Experts of a small language model.
Size: vocabulary 16384, 42M parameters.
Experts: 128 experts in each of 6 layers, 2 picks a token, a softmax router, a shared expert of 128 neurons.
Training: a variant of SOAP for the experts, 414M tokens, 3158 steps.
Below are experts of layer 5 (counted from 0) of a mixture-of-experts language model. Rows are named router (the router's row for the expert), gate (a neuron's input weights, with its number), up (a neuron's input weights, with its number) and show model dimensions 0-127. Each number is 50 + 15 x the weight over its row's rms, rounded and kept within 0 to 99.
After each expert's rows: a language model's description of what the expert responds to. This comes from a sample of Wikipedia text that the model never trained on.

# expert 7
router:51 38 47 72 27 49 49 52 58 51 44 70 67 41 63 55 77 49 49 71 26 50 71 42 21 42 45 47 50 72 36 67 52 60 56 70 50 56 50 63 33 48 15 28 42 82 45 65 46 39 28 62 50 62 78 34 45 62 33 44 67 52 57 68 47 33 60 71 56 42 36 44 51 40 59 51 39 51 56 66 27 48 28 54 46 34 26 58 17 63 65 51 82 38 48 52 63 54 74 48 42 57 49 19 24 39 69 87 47 64 72 31 64 63 49 28 39 50 39 49 55 13 41 34 52 57 67 68
gate0:68 40 89 75 47 65 66 37 35 49 53 84 34 46 40 26 49 39 28 28 32 42 50 44 41 50 58 65 47 61 18 65 55 60 42 32 67 60 41 41 69 38 65 67 30 53 46 63 45 44 72 38 44 63 46 41 50 50 70 57 42 41 39 56 59 20 74 45 48 36 37 05 40 49 77 38 38 57 32 28 62 48 53 62 39 38 46 56 59 40 57 85 62 47 57 45 42 68 62 64 37 03 47 36 55 43 51 57 66 54 48 57 30 53 29 22 53 48 65 57 44 41 69 61 56 73 49 71
up0:55 46 55 43 67 48 43 41 52 36 27 24 39 62 45 48 67 37 43 60 67 59 47 54 61 30 66 54 44 46 51 20 71 42 69 45 76 52 49 60 55 68 19 75 63 42 81 28 34 46 34 62 59 56 44 70 75 49 43 56 67 49 55 87 48 52 33 36 30 59 66 77 58 45 42 42 59 30 67 66 47 35 54 55 48 76 47 50 51 32 40 32 56 41 70 71 57 62 56 65 57 19 19 46 33 30 20 47 70 39 53 48 39 47 56 54 59 47 56 66 55 47 00 37 56 47 63 38
gate1:42 48 50 58 38 43 49 11 30 56 58 40 38 72 35 47 41 56 48 58 54 26 53 58 58 28 41 56 64 33 38 69 35 52 68 35 56 30 31 60 39 32 90 45 46 70 37 40 67 42 58 26 35 87 43 41 20 19 66 46 57 51 58 56 35 56 66 41 65 61 50 24 68 53 45 90 48 45 61 56 61 44 79 30 39 28 23 32 35 32 73 55 68 41 58 42 67 45 60 46 19 48 65 56 56 34 46 26 61 59 41 35 50 53 40 77 41 66 46 63 31 62 51 63 54 62 46 52
up1:44 42 61 47 44 68 58 49 47 49 48 40 43 39 52 43 65 50 63 75 70 24 51 29 62 48 55 65 67 61 38 64 48 50 58 35 49 61 43 52 50 58 58 48 41 53 22 44 66 42 49 34 20 66 46 22 44 54 42 51 78 46 44 33 34 53 57 64 37 53 50 53 70 43 58 65 44 69 66 41 65 60 46 36 82 44 49 35 16 35 71 43 58 41 59 26 88 41 72 43 10 44 47 61 63 42 67 22 75 66 39 68 36 47 53 33 59 28 43 64 00 51 63 54 44 75 43 73
It responds to: Nationality and country-name words plus abbreviation periods: United States, U.S. Army, New York, British, American, Mr. Greedy.

# expert 35
router:39 35 55 35 28 54 64 64 49 59 57 46 31 37 68 38 46 42 48 58 42 62 63 61 79 18 55 45 36 66 46 56 44 31 65 72 65 28 82 33 20 26 59 42 61 50 73 60 45 25 63 37 35 22 30 75 50 47 29 48 62 42 26 69 47 60 47 60 73 78 70 67 42 65 39 32 27 42 41 43 34 58 40 53 31 48 69 57 46 47 60 41 56 60 53 48 30 45 56 55 48 38 70 37 52 58 40 58 38 81 43 54 56 59 71 62 33 38 43 31 49 87 45 52 46 41 62 06
gate0:37 69 33 47 51 55 61 15 74 55 24 53 44 43 28 64 67 55 41 47 63 35 41 73 68 24 78 61 28 66 46 41 45 36 51 81 30 60 59 58 52 45 53 53 25 58 41 66 50 52 17 46 43 61 46 60 42 54 39 42 49 51 47 60 51 34 40 35 43 58 55 38 58 27 52 59 62 41 55 42 89 36 50 28 53 14 49 47 35 75 65 39 55 59 59 84 27 45 54 54 50 55 62 56 63 36 40 51 54 49 14 76 47 48 77 88 42 58 40 52 28 28 33 45 64 51 25 42
up0:39 73 29 49 70 59 53 44 82 50 16 45 38 38 38 58 47 35 33 49 80 61 47 33 67 56 64 56 78 60 34 61 57 35 43 80 38 49 47 45 39 39 57 54 63 47 73 32 40 50 19 34 64 21 45 74 55 37 62 59 48 61 55 35 45 61 44 34 31 56 52 41 46 29 38 56 22 46 42 34 78 18 58 47 66 51 39 35 53 49 67 54 66 56 50 71 43 62 40 51 80 49 47 39 37 44 62 56 69 26 18 45 62 25 67 55 27 42 56 54 37 28 43 54 63 31 20 25
gate1:50 63 41 67 36 63 68 33 54 52 27 67 38 24 20 76 44 37 46 51 25 40 41 49 77 38 29 71 66 54 16 44 20 41 37 25 15 38 82 54 70 50 42 39 55 26 46 73 62 49 61 68 57 54 71 51 38 57 66 52 62 35 41 51 31 62 59 20 47 64 34 44 30 62 68 48 45 27 46 63 51 55 57 30 47 61 60 45 20 52 55 34 60 41 58 60 53 49 73 45 43 47 45 66 76 41 28 58 59 65 56 39 44 57 43 45 49 40 53 72 63 69 37 23 40 51 34 19
up1:70 35 39 67 53 51 37 67 72 61 52 55 31 44 34 72 35 51 41 52 48 30 46 54 54 69 59 54 39 48 29 33 72 55 52 49 45 43 59 70 47 52 62 20 43 29 41 69 46 41 29 45 57 57 46 64 69 25 59 57 55 48 14 69 49 79 79 24 69 31 24 33 47 32 64 34 25 33 41 55 40 56 45 33 39 55 51 57 42 53 60 33 47 40 42 68 64 93 51 51 43 50 52 55 76 32 41 33 49 49 23 00 58 75 26 64 51 54 57 53 43 45 55 41 34 65 55 52
It responds to: Single vowels and short pieces inside words, foreign names and LaTeX math, such as a in jaundice, in in infty, o in Luo.

# expert 60
router:59 64 31 46 41 51 29 49 30 55 50 44 69 57 45 40 57 33 52 42 51 22 74 41 46 50 72 51 42 31 42 32 58 42 41 71 59 26 70 70 40 34 44 38 46 54 47 72 35 66 76 56 27 80 75 66 71 39 36 68 53 56 39 69 56 27 77 63 54 47 66 25 68 26 62 41 55 47 48 38 65 51 43 82 65 58 38 38 72 33 31 30 74 22 43 47 80 42 66 50 60 63 39 46 62 40 30 57 56 47 72 42 52 81 39 41 67 54 36 43 47 57 29 57 35 57 50 13
gate0:65 30 51 39 58 48 39 51 57 40 50 56 75 61 50 73 34 25 63 67 45 52 60 48 59 75 44 53 28 51 62 44 49 56 46 93 53 53 73 34 54 14 25 30 39 45 41 39 55 43 55 50 38 71 52 57 58 34 56 33 37 64 67 32 44 17 65 39 56 52 62 30 48 45 51 38 70 81 71 28 33 79 72 74 43 57 48 85 60 31 50 53 41 56 22 52 79 37 43 39 66 39 41 38 52 31 49 52 68 46 65 44 42 44 39 67 37 54 16 72 51 31 57 41 72 48 44 49
up0:78 83 51 47 39 58 46 40 33 60 32 29 54 61 71 57 42 57 54 58 51 57 49 50 66 45 62 53 45 60 55 33 23 58 33 56 54 18 52 40 45 46 52 46 79 44 32 27 49 36 64 63 50 72 47 38 40 51 54 26 73 74 57 49 47 61 48 63 46 44 75 31 55 65 71 41 50 50 54 45 36 39 55 35 59 59 28 61 82 38 80 53 55 56 69 49 59 56 61 61 69 17 41 34 81 38 39 55 44 64 45 51 49 60 50 35 31 40 40 17 12 16 25 48 44 43 78 79
gate1:57 45 39 55 40 40 54 27 40 28 52 29 41 74 65 57 59 57 08 73 51 58 71 44 68 80 52 36 14 73 47 55 68 31 37 43 67 44 51 50 67 39 51 45 87 50 53 54 45 82 19 51 27 38 66 58 56 59 66 63 67 52 37 53 23 32 22 73 73 59 40 57 32 46 37 42 34 41 62 41 50 45 58 48 57 32 35 39 52 55 59 21 55 34 28 63 41 41 32 66 56 79 63 70 51 49 68 43 49 57 34 65 41 18 43 49 50 41 58 37 54 41 61 72 66 44 47 43
up1:34 68 33 59 77 55 63 34 53 35 44 29 57 44 40 47 54 48 13 57 57 28 62 63 36 81 66 45 26 84 65 46 43 61 41 49 54 39 63 40 63 48 44 58 67 67 61 48 51 72 40 58 43 20 65 46 43 52 69 57 64 46 42 50 26 32 36 47 74 43 13 31 46 48 57 68 42 63 78 44 49 48 26 58 60 63 31 43 35 46 40 24 68 39 30 57 57 41 54 48 66 88 45 80 36 45 76 38 41 82 44 45 57 29 43 48 53 33 52 47 33 57 39 82 63 43 42 43
It responds to: Colons, semicolons, slashes and pipes separating labels from values in infoboxes, tables and lists, e.g. Total: 2,864.

# expert 43
router:35 50 33 80 84 39 43 72 30 44 39 83 31 66 28 76 40 57 50 75 37 75 39 33 48 31 54 43 57 50 26 63 76 38 30 61 53 58 39 27 28 59 57 44 40 20 31 32 74 54 46 60 69 67 31 53 72 39 62 67 62 43 43 61 52 72 38 57 53 26 72 41 54 43 78 66 52 47 49 54 34 51 55 47 70 46 50 69 56 35 47 19 35 29 43 45 66 54 50 52 62 63 67 32 41 39 34 33 45 41 44 56 47 72 61 58 51 53 63 53 35 45 51 79 60 64 21 35
gate0:56 46 47 45 68 48 48 26 41 53 60 50 44 29 49 46 53 60 47 64 33 53 51 49 40 44 45 65 52 23 42 54 44 70 49 56 45 40 74 15 69 78 36 56 36 52 35 64 43 67 72 61 44 53 54 70 64 42 05 54 72 39 47 52 64 49 72 27 63 83 61 55 70 35 50 28 50 65 44 49 41 58 47 44 59 49 49 65 19 58 52 47 40 50 75 53 34 59 65 62 38 51 09 53 72 24 72 49 34 23 66 51 58 70 65 50 81 05 46 48 53 65 51 28 37 57 68 48
up0:50 62 64 55 70 48 43 39 39 48 64 54 53 42 47 76 33 30 60 40 52 57 53 43 53 37 46 60 45 27 53 57 45 46 58 51 61 66 60 28 95 52 60 67 25 42 47 44 52 64 70 64 18 94 68 44 41 68 39 47 55 14 48 65 72 39 41 54 74 38 40 48 57 77 72 57 40 55 37 66 30 44 60 59 69 55 32 93 49 74 49 38 63 41 64 52 24 39 41 63 27 28 37 31 53 30 64 57 33 57 59 48 14 47 41 65 29 40 56 40 63 51 65 40 55 55 57 38
gate1:71 82 81 49 33 42 52 73 53 44 00 77 51 71 49 50 70 42 50 45 65 60 55 49 44 52 48 57 73 59 32 36 33 42 43 59 60 38 52 49 77 29 43 66 36 47 37 51 39 55 64 52 47 46 68 62 55 52 25 58 62 72 65 50 69 53 61 48 44 56 57 13 64 30 66 69 63 31 29 58 59 23 49 54 33 74 35 51 68 31 50 55 38 58 56 53 39 38 59 36 29 60 38 33 27 28 57 27 47 74 83 35 50 46 51 68 45 17 42 30 46 50 39 41 33 59 42 54
up1:37 79 98 47 19 49 47 62 56 47 21 90 38 49 67 39 68 48 40 60 43 59 36 73 33 51 53 63 71 66 51 51 19 27 66 46 43 46 58 36 57 52 55 59 33 37 54 39 61 55 49 31 64 52 64 57 42 52 37 43 56 90 51 44 55 52 70 38 70 82 39 17 53 46 62 51 40 38 44 54 38 47 57 45 30 55 61 52 38 46 66 56 37 55 55 48 54 58 49 46 50 38 42 31 56 20 55 11 69 57 59 56 55 39 27 32 53 30 34 20 44 44 37 53 19 70 61 61
It responds to: Month names in dates, usually after a day number or on/in: 27 May 1973, 19 April, In October.

# expert 18
router:20 64 41 30 81 49 46 48 70 67 36 66 65 53 53 27 38 33 38 72 51 43 49 48 31 56 43 58 68 66 37 30 28 89 65 68 71 74 65 49 58 54 40 31 41 32 60 69 20 79 34 56 46 71 35 49 40 60 33 42 49 76 58 62 59 48 52 41 59 71 54 44 73 61 19 37 22 58 45 55 52 68 55 47 63 39 51 40 38 21 63 56 80 39 47 30 37 64 72 66 43 48 52 45 56 38 53 24 30 52 43 47 61 25 37 43 49 28 64 65 38 38 39 37 43 59 64 34
gate0:54 25 44 62 48 54 54 44 29 44 26 46 50 66 54 52 66 59 62 78 41 52 40 40 67 48 53 53 59 48 59 62 50 66 49 24 77 44 54 32 56 44 72 43 23 62 71 56 15 51 45 64 19 66 32 35 27 68 66 58 48 39 43 48 39 43 41 45 56 66 55 74 55 61 35 41 36 36 42 41 44 51 45 64 51 76 63 38 65 58 67 57 57 74 72 59 49 73 62 41 64 45 12 41 51 56 51 43 61 72 50 93 20 58 49 38 30 61 74 47 65 52 44 41 36 43 31 01
up0:26 66 40 45 62 37 36 50 61 69 47 52 54 50 55 52 37 34 41 66 42 33 17 84 67 48 63 50 38 49 38 35 47 49 69 51 53 29 64 63 65 53 58 61 30 31 16 39 60 65 64 38 58 75 71 45 64 50 45 52 39 19 61 68 45 49 37 52 04 38 59 72 60 66 61 61 61 50 33 41 49 63 42 29 58 52 49 59 80 76 31 39 57 63 66 57 29 56 39 49 52 64 55 54 79 34 70 59 60 23 29 23 55 35 50 39 47 40 16 60 59 45 65 47 26 61 25 58
gate1:77 45 50 73 69 44 57 35 48 61 40 67 37 56 28 42 27 36 59 75 38 49 48 55 53 56 63 50 76 61 65 18 53 44 32 49 51 51 52 53 91 43 66 75 26 67 53 51 43 38 58 58 42 63 46 62 51 44 52 64 48 80 54 70 40 40 66 63 56 60 61 35 50 53 35 33 32 29 42 49 64 66 57 37 31 67 37 37 48 39 29 55 50 44 48 75 23 54 67 52 25 22 28 43 52 25 47 63 62 39 39 41 51 48 24 50 63 79 48 70 28 81 06 62 54 46 69 49
up1:27 58 54 48 62 46 58 43 50 69 31 57 53 55 76 32 50 55 70 63 37 34 42 42 56 65 56 65 52 54 75 55 43 30 83 61 46 79 58 24 29 61 55 47 77 23 21 22 42 48 57 65 57 86 46 56 58 49 33 59 43 44 52 45 66 58 58 52 36 45 67 50 52 48 49 31 55 28 58 67 65 57 31 33 62 41 43 47 72 61 42 30 52 20 48 42 29 53 24 43 58 49 56 28 47 42 39 44 42 73 45 71 69 54 25 77 80 03 40 65 49 43 40 65 51 56 39 27
It responds to: Full stops closing a sentence, including ")." and quoted endings, usually after a noun, place, or date.

# expert 32
router:64 57 25 50 48 65 46 49 63 41 66 29 53 51 47 56 19 24 41 49 30 62 71 40 59 78 38 44 54 43 59 21 41 58 54 35 53 45 35 53 50 25 54 37 28 83 45 53 59 24 53 50 19 51 58 48 62 64 42 59 51 49 56 81 80 62 57 49 60 44 70 80 59 60 55 36 22 45 55 62 55 55 58 48 61 64 63 18 55 30 42 70 52 18 60 59 49 33 62 50 59 51 24 34 55 50 44 60 45 44 43 63 38 43 03 26 55 66 38 42 68 62 69 76 66 37 68 67
gate0:77 48 49 43 28 40 54 33 50 49 46 48 78 64 43 58 59 36 58 52 47 73 53 50 84 66 33 68 32 41 52 74 46 46 71 54 60 39 64 39 47 60 47 61 46 65 32 45 50 51 46 47 48 46 62 41 57 37 58 68 56 23 45 32 59 46 63 47 54 35 37 27 40 52 36 46 33 36 52 29 59 38 11 45 56 60 55 45 39 38 34 19 38 29 70 31 20 48 43 41 66 68 88 43 47 52 44 53 19 57 67 61 19 62 39 75 56 81 58 58 66 45 71 51 57 56 12 16
up0:38 29 53 32 41 33 92 65 72 47 51 36 49 43 28 48 42 60 51 27 37 49 16 27 43 58 51 50 37 50 65 53 52 41 55 50 36 80 31 63 80 54 48 70 47 59 75 59 49 65 43 72 72 56 47 65 39 33 79 58 56 29 27 73 55 65 30 39 74 57 40 57 57 67 58 44 50 33 62 67 27 51 57 43 53 44 55 21 47 64 62 73 49 52 58 41 32 59 55 37 55 43 33 84 22 61 34 52 75 24 46 59 58 32 87 65 54 36 45 42 45 41 51 62 33 33 42 50
gate1:24 55 64 53 52 79 50 24 53 62 58 65 47 39 38 71 47 71 49 66 39 27 40 56 23 38 45 42 45 53 42 41 50 46 50 66 64 47 50 51 56 41 78 55 46 52 60 83 31 44 60 47 34 68 30 66 55 54 52 38 28 69 79 87 66 23 37 75 60 52 60 51 61 62 53 40 45 36 36 58 41 28 39 53 40 77 27 54 33 86 62 35 47 80 54 49 31 65 38 60 42 68 81 52 24 54 41 45 40 52 34 46 46 12 56 70 59 43 60 24 32 39 50 46 39 37 33 54
up1:54 76 53 38 77 67 62 58 57 58 44 55 58 43 56 58 46 48 27 50 37 29 38 48 26 34 55 57 69 99 44 50 28 36 53 37 51 26 33 44 60 39 60 70 60 21 39 39 64 46 32 40 38 51 37 38 36 80 57 11 69 61 50 57 46 48 41 47 54 59 57 42 45 50 58 55 20 42 54 46 66 61 58 73 49 75 63 28 31 56 50 50 57 72 48 29 58 45 33 52 52 42 50 50 46 73 26 45 30 45 53 31 65 64 48 32 66 60 11 41 40 35 63 68 47 51 82 67
It responds to: Semicolons and some spaces or bars separating items in dense lists and tables, like gene-ontology terms, race results and chart entries.

# expert 63
router:31 35 61 28 77 54 58 38 57 49 36 70 46 61 50 41 61 68 49 63 36 30 54 32 37 67 09 80 37 22 58 54 64 62 47 37 32 66 58 40 62 34 38 58 43 44 52 62 36 58 40 58 38 79 41 69 38 56 60 55 44 72 56 45 57 59 58 78 53 63 68 72 45 54 54 13 41 28 64 67 29 59 43 51 47 45 28 49 57 73 33 56 80 30 43 73 25 89 68 56 44 51 43 41 14 35 31 60 65 52 68 49 50 21 43 41 48 57 45 45 47 69 48 40 41 54 60 50
gate0:45 27 19 61 29 51 66 42 55 22 69 46 45 32 38 56 65 49 66 47 33 53 41 59 70 75 61 53 54 52 72 87 30 52 20 76 31 53 75 42 36 50 66 54 55 48 52 54 60 44 74 59 50 34 37 51 33 15 59 36 57 64 70 43 42 35 49 39 46 39 47 90 81 58 16 61 41 20 42 39 67 66 45 50 36 57 43 79 31 50 48 50 67 71 36 60 30 48 42 41 29 40 50 40 44 50 74 35 54 55 40 56 47 29 44 64 51 63 32 47 38 28 40 58 66 64 57 51
up0:52 17 46 50 44 54 51 44 47 62 32 35 35 47 04 46 42 67 48 84 35 49 49 75 40 24 65 48 73 22 42 41 66 51 72 48 48 27 29 59 49 62 72 71 39 65 48 53 67 34 39 46 43 28 48 42 84 71 26 67 46 58 53 59 53 48 66 64 70 34 35 30 45 37 43 40 76 72 70 69 27 57 42 60 49 55 42 39 47 43 49 63 60 14 43 36 63 56 56 55 49 44 47 60 71 45 39 19 48 55 24 75 82 67 43 48 40 70 44 56 54 50 40 35 51 47 37 44
gate1:35 52 27 63 37 41 56 51 33 26 74 53 64 39 81 23 94 77 65 40 33 50 60 43 37 65 69 42 73 61 61 34 68 52 41 30 29 73 60 56 49 66 73 43 70 43 31 75 71 28 44 51 33 47 30 64 44 50 41 23 43 53 48 18 31 53 54 52 34 61 52 56 57 67 28 55 75 56 38 40 57 59 52 46 46 52 53 50 77 78 49 51 47 45 63 50 41 81 45 68 53 48 59 48 21 57 49 71 50 57 65 59 63 62 34 55 56 81 68 58 76 48 47 29 44 46 47 49
up1:55 39 57 44 53 62 40 59 72 70 31 53 47 77 13 75 08 36 26 68 68 35 41 50 65 48 45 60 28 42 41 56 37 40 63 78 64 17 39 54 60 42 46 51 52 60 60 21 34 61 51 41 56 49 70 46 53 41 48 89 59 53 42 65 64 50 44 60 89 29 62 45 43 37 53 50 23 41 61 56 41 59 47 71 49 50 35 56 32 19 36 54 61 43 44 42 67 28 64 34 46 51 28 58 66 42 39 19 46 45 37 38 43 51 63 42 42 37 33 40 19 51 67 62 54 73 57 62
It responds to: Punctuation inside numbers: decimal points, colons in times, and slashes, degree and prime signs in measurements and coordinates, as in 1.5 m, 18:00, 45°35′.

# expert 8
router:57 25 77 61 57 20 35 49 31 26 32 58 62 42 55 51 42 53 39 36 47 80 46 34 72 58 33 64 54 36 62 55 39 47 34 24 47 67 61 50 58 54 15 52 28 52 53 43 66 23 62 46 59 48 28 23 77 64 66 20 53 56 82 43 77 37 71 55 48 36 42 40 38 55 60 26 45 56 46 54 67 19 56 57 44 80 59 69 62 63 37 62 33 70 35 22 51 65 34 40 28 70 53 35 40 57 67 48 54 42 65 35 52 51 39 64 74 65 56 42 45 40 56 56 67 65 56 41
gate0:58 68 53 23 61 43 58 62 28 65 46 24 44 30 46 35 50 32 54 74 55 42 57 47 53 60 22 50 27 29 67 56 56 67 73 53 78 43 54 41 69 50 42 33 43 65 40 42 66 55 60 61 53 50 72 34 88 41 43 41 61 66 71 64 58 27 64 41 23 20 66 43 42 52 72 79 65 62 27 33 50 35 35 45 58 64 37 64 36 51 42 70 39 47 25 43 67 52 45 50 46 23 29 60 57 45 42 46 54 63 51 49 29 72 33 04 53 60 55 50 63 68 53 65 62 67 25 50
up0:43 30 43 74 56 30 61 37 70 58 29 47 50 81 32 43 50 50 22 47 65 27 41 51 31 58 32 43 48 56 46 47 43 34 51 40 57 53 74 44 70 42 72 70 51 63 13 52 47 63 67 38 37 76 48 62 74 43 38 25 28 45 60 44 52 44 59 46 56 48 54 62 50 35 60 64 33 44 53 23 45 35 56 74 42 87 38 89 72 28 57 38 36 60 69 49 57 50 63 52 51 90 45 51 57 39 35 52 37 45 61 47 68 72 37 53 54 60 40 49 40 40 72 40 40 47 98 51
gate1:40 23 49 54 43 65 51 65 48 36 48 43 54 47 33 59 58 75 48 50 40 69 39 60 70 41 15 66 41 51 50 83 65 37 29 43 62 51 42 55 57 44 56 39 48 79 77 41 49 42 63 62 52 42 46 53 34 38 50 47 42 36 57 34 49 44 54 67 45 48 47 33 36 39 36 58 17 66 62 43 75 43 59 41 56 50 41 40 31 65 37 88 44 44 88 30 25 37 76 66 71 40 45 34 60 74 34 49 50 65 97 51 67 29 49 76 49 70 53 53 40 17 50 55 55 63 55 26
up1:70 67 21 11 54 54 77 27 62 26 44 31 64 50 69 25 46 37 63 61 52 48 65 66 53 48 68 69 64 62 45 56 50 71 65 41 35 38 56 64 36 64 34 47 57 34 53 57 44 32 35 46 45 40 54 57 66 48 62 78 74 65 34 69 32 57 20 58 54 48 56 50 56 85 68 31 69 67 53 66 77 34 45 25 66 48 72 57 58 55 53 38 38 69 33 56 54 58 75 54 52 46 47 37 35 29 65 59 35 22 38 46 37 52 63 63 59 06 50 49 50 45 60 54 53 39 32 71
It responds to: Word-internal pieces like ig, ag, iz, ush inside foreign names and places, often after K, Sh, Ch or S, such as Saigon, Bhagwan, Abd al-Aziz.

# expert 59
router:47 62 59 41 68 63 53 52 62 49 67 46 31 19 77 77 42 57 62 29 50 64 56 62 61 55 33 31 56 54 43 44 51 78 55 23 65 72 45 56 50 61 45 34 53 59 33 52 42 63 39 71 71 33 51 58 72 25 32 56 54 36 53 51 53 46 34 68 29 56 62 14 56 32 53 70 32 37 43 40 76 63 21 62 32 50 72 52 64 44 57 36 41 34 68 45 18 66 60 53 64 44 15 12 61 58 46 62 50 61 13 43 71 59 66 42 71 69 41 35 53 64 54 64 45 58 57 64
gate0:41 69 83 27 21 47 39 75 44 52 48 65 49 40 30 69 17 48 36 41 47 53 42 49 63 87 56 49 23 33 78 63 49 68 40 64 29 74 53 53 17 52 54 53 44 17 46 60 51 68 31 17 48 68 69 51 40 57 43 75 19 65 63 65 56 49 63 57 58 33 63 46 54 55 37 47 51 45 38 85 39 58 50 37 61 57 49 65 67 24 51 40 48 82 48 44 57 42 40 62 65 41 62 52 61 34 39 34 67 57 51 55 62 64 56 61 84 47 49 42 47 37 41 49 62 44 36 26
up0:64 47 45 33 49 53 56 55 45 50 39 49 49 68 38 35 48 47 42 99 29 62 52 78 52 50 87 51 63 67 51 57 48 54 66 58 61 29 38 54 69 35 77 57 44 42 59 62 48 58 52 73 66 42 27 31 54 52 42 19 55 50 39 13 50 61 61 53 48 49 48 82 23 52 53 46 25 41 57 26 49 78 52 31 43 51 67 40 50 76 59 34 53 42 35 38 68 35 63 48 44 54 30 48 55 49 44 44 33 44 37 59 38 60 74 46 09 43 41 48 51 45 52 55 08 37 75 66
gate1:47 41 52 39 64 53 50 29 56 46 43 54 57 83 18 31 39 46 58 30 61 62 15 35 38 46 61 27 72 32 18 73 62 59 35 59 50 63 57 36 75 58 60 37 52 62 37 63 49 99 43 52 48 50 55 63 63 44 45 38 35 76 54 71 57 44 42 63 48 59 30 51 38 49 61 67 70 57 56 47 57 60 38 53 54 43 67 41 60 42 80 53 40 21 42 72 39 72 33 56 37 31 73 36 40 32 45 68 61 35 49 69 63 39 42 42 54 65 59 26 52 76 53 55 65 62 32 54
up1:53 73 35 41 55 48 42 68 40 49 35 56 66 85 87 47 38 70 58 52 51 36 57 65 48 46 44 52 50 60 46 41 45 72 43 32 66 14 79 34 55 49 41 46 43 56 75 47 56 81 51 41 70 59 08 60 45 63 51 45 74 50 69 41 28 50 65 65 49 49 35 24 42 42 80 55 23 56 71 55 56 48 22 43 59 80 24 51 29 54 43 48 61 37 40 59 65 52 73 75 49 60 40 43 44 54 24 22 47 32 44 53 42 56 38 76 54 60 44 56 21 36 40 51 37 49 37 36
It responds to: Pipe separators and list dashes opening rows or cells in Markdown tables of filmographies, awards and results, plus Best.

# expert 50
router:36 35 54 69 53 56 53 69 34 60 52 35 61 38 59 45 48 53 46 60 47 59 68 83 74 57 62 43 74 72 48 31 29 37 48 63 66 61 77 46 74 67 44 35 64 71 39 59 44 63 25 63 58 28 64 21 33 34 33 47 58 68 63 74 72 18 44 71 51 29 32 55 72 39 53 66 39 42 55 41 61 61 58 39 73 64 64 40 41 45 41 54 27 34 39 48 53 43 70 68 31 68 34 60 60 38 59 67 34 42 34 35 33 42 52 28 36 18 22 66 24 62 53 65 52 50 63 65
gate0:32 33 41 61 46 68 40 43 46 55 24 62 62 37 46 54 44 51 53 60 37 34 34 63 24 21 57 35 76 52 41 35 23 55 57 35 45 82 87 38 49 68 49 66 41 26 49 65 53 29 50 59 59 50 60 34 80 54 32 42 42 75 61 68 82 46 69 46 64 43 32 52 49 51 65 37 55 45 79 83 58 57 75 47 59 57 48 60 46 25 49 68 79 29 52 27 61 39 57 46 20 62 32 37 36 49 58 44 77 50 45 32 56 47 42 71 39 57 42 26 51 37 54 48 43 51 18 45
up0:60 77 40 44 49 52 60 33 72 48 39 46 44 60 48 71 37 40 32 30 38 47 83 54 68 62 37 58 40 31 33 51 46 63 61 46 64 41 29 77 27 37 51 45 53 79 59 56 40 66 55 40 38 64 76 59 35 38 48 72 36 40 38 42 00 57 67 56 37 64 62 47 36 39 14 46 37 68 46 48 31 52 62 57 47 32 47 62 63 48 32 52 41 78 45 72 52 69 57 65 79 38 45 61 47 42 33 39 38 40 59 58 47 48 43 47 34 41 83 54 61 61 72 30 48 41 61 72
gate1:43 44 77 77 56 78 33 41 23 66 51 32 35 53 29 28 48 55 52 44 38 50 39 74 59 53 47 65 56 29 45 67 65 69 50 37 35 44 09 62 50 36 52 41 43 46 78 27 46 74 31 45 33 63 54 51 77 73 60 24 49 74 61 52 41 19 39 64 58 59 49 57 44 45 70 64 75 42 61 52 46 50 76 48 48 46 56 63 48 48 62 69 50 88 44 56 27 31 49 65 40 49 39 53 62 60 26 47 51 28 65 22 24 47 46 45 46 54 39 46 48 28 61 59 36 90 55 54
up1:58 34 55 15 65 57 70 62 56 61 58 39 49 67 59 49 13 56 55 60 36 24 42 34 27 71 56 61 21 18 41 43 31 45 51 47 65 41 67 76 62 46 43 36 62 85 29 62 58 39 52 41 36 42 46 73 19 36 32 64 53 54 27 64 65 51 41 65 53 43 34 26 46 68 48 56 83 47 69 49 46 56 71 56 58 24 36 61 71 55 34 71 56 42 60 72 53 55 57 44 59 52 55 51 27 28 69 63 53 62 54 67 69 32 44 29 40 59 44 62 37 76 40 37 49 37 42 28
It responds to: Pipe characters ending a table cell after a name or word, before the next cell, in sports, election and episode tables.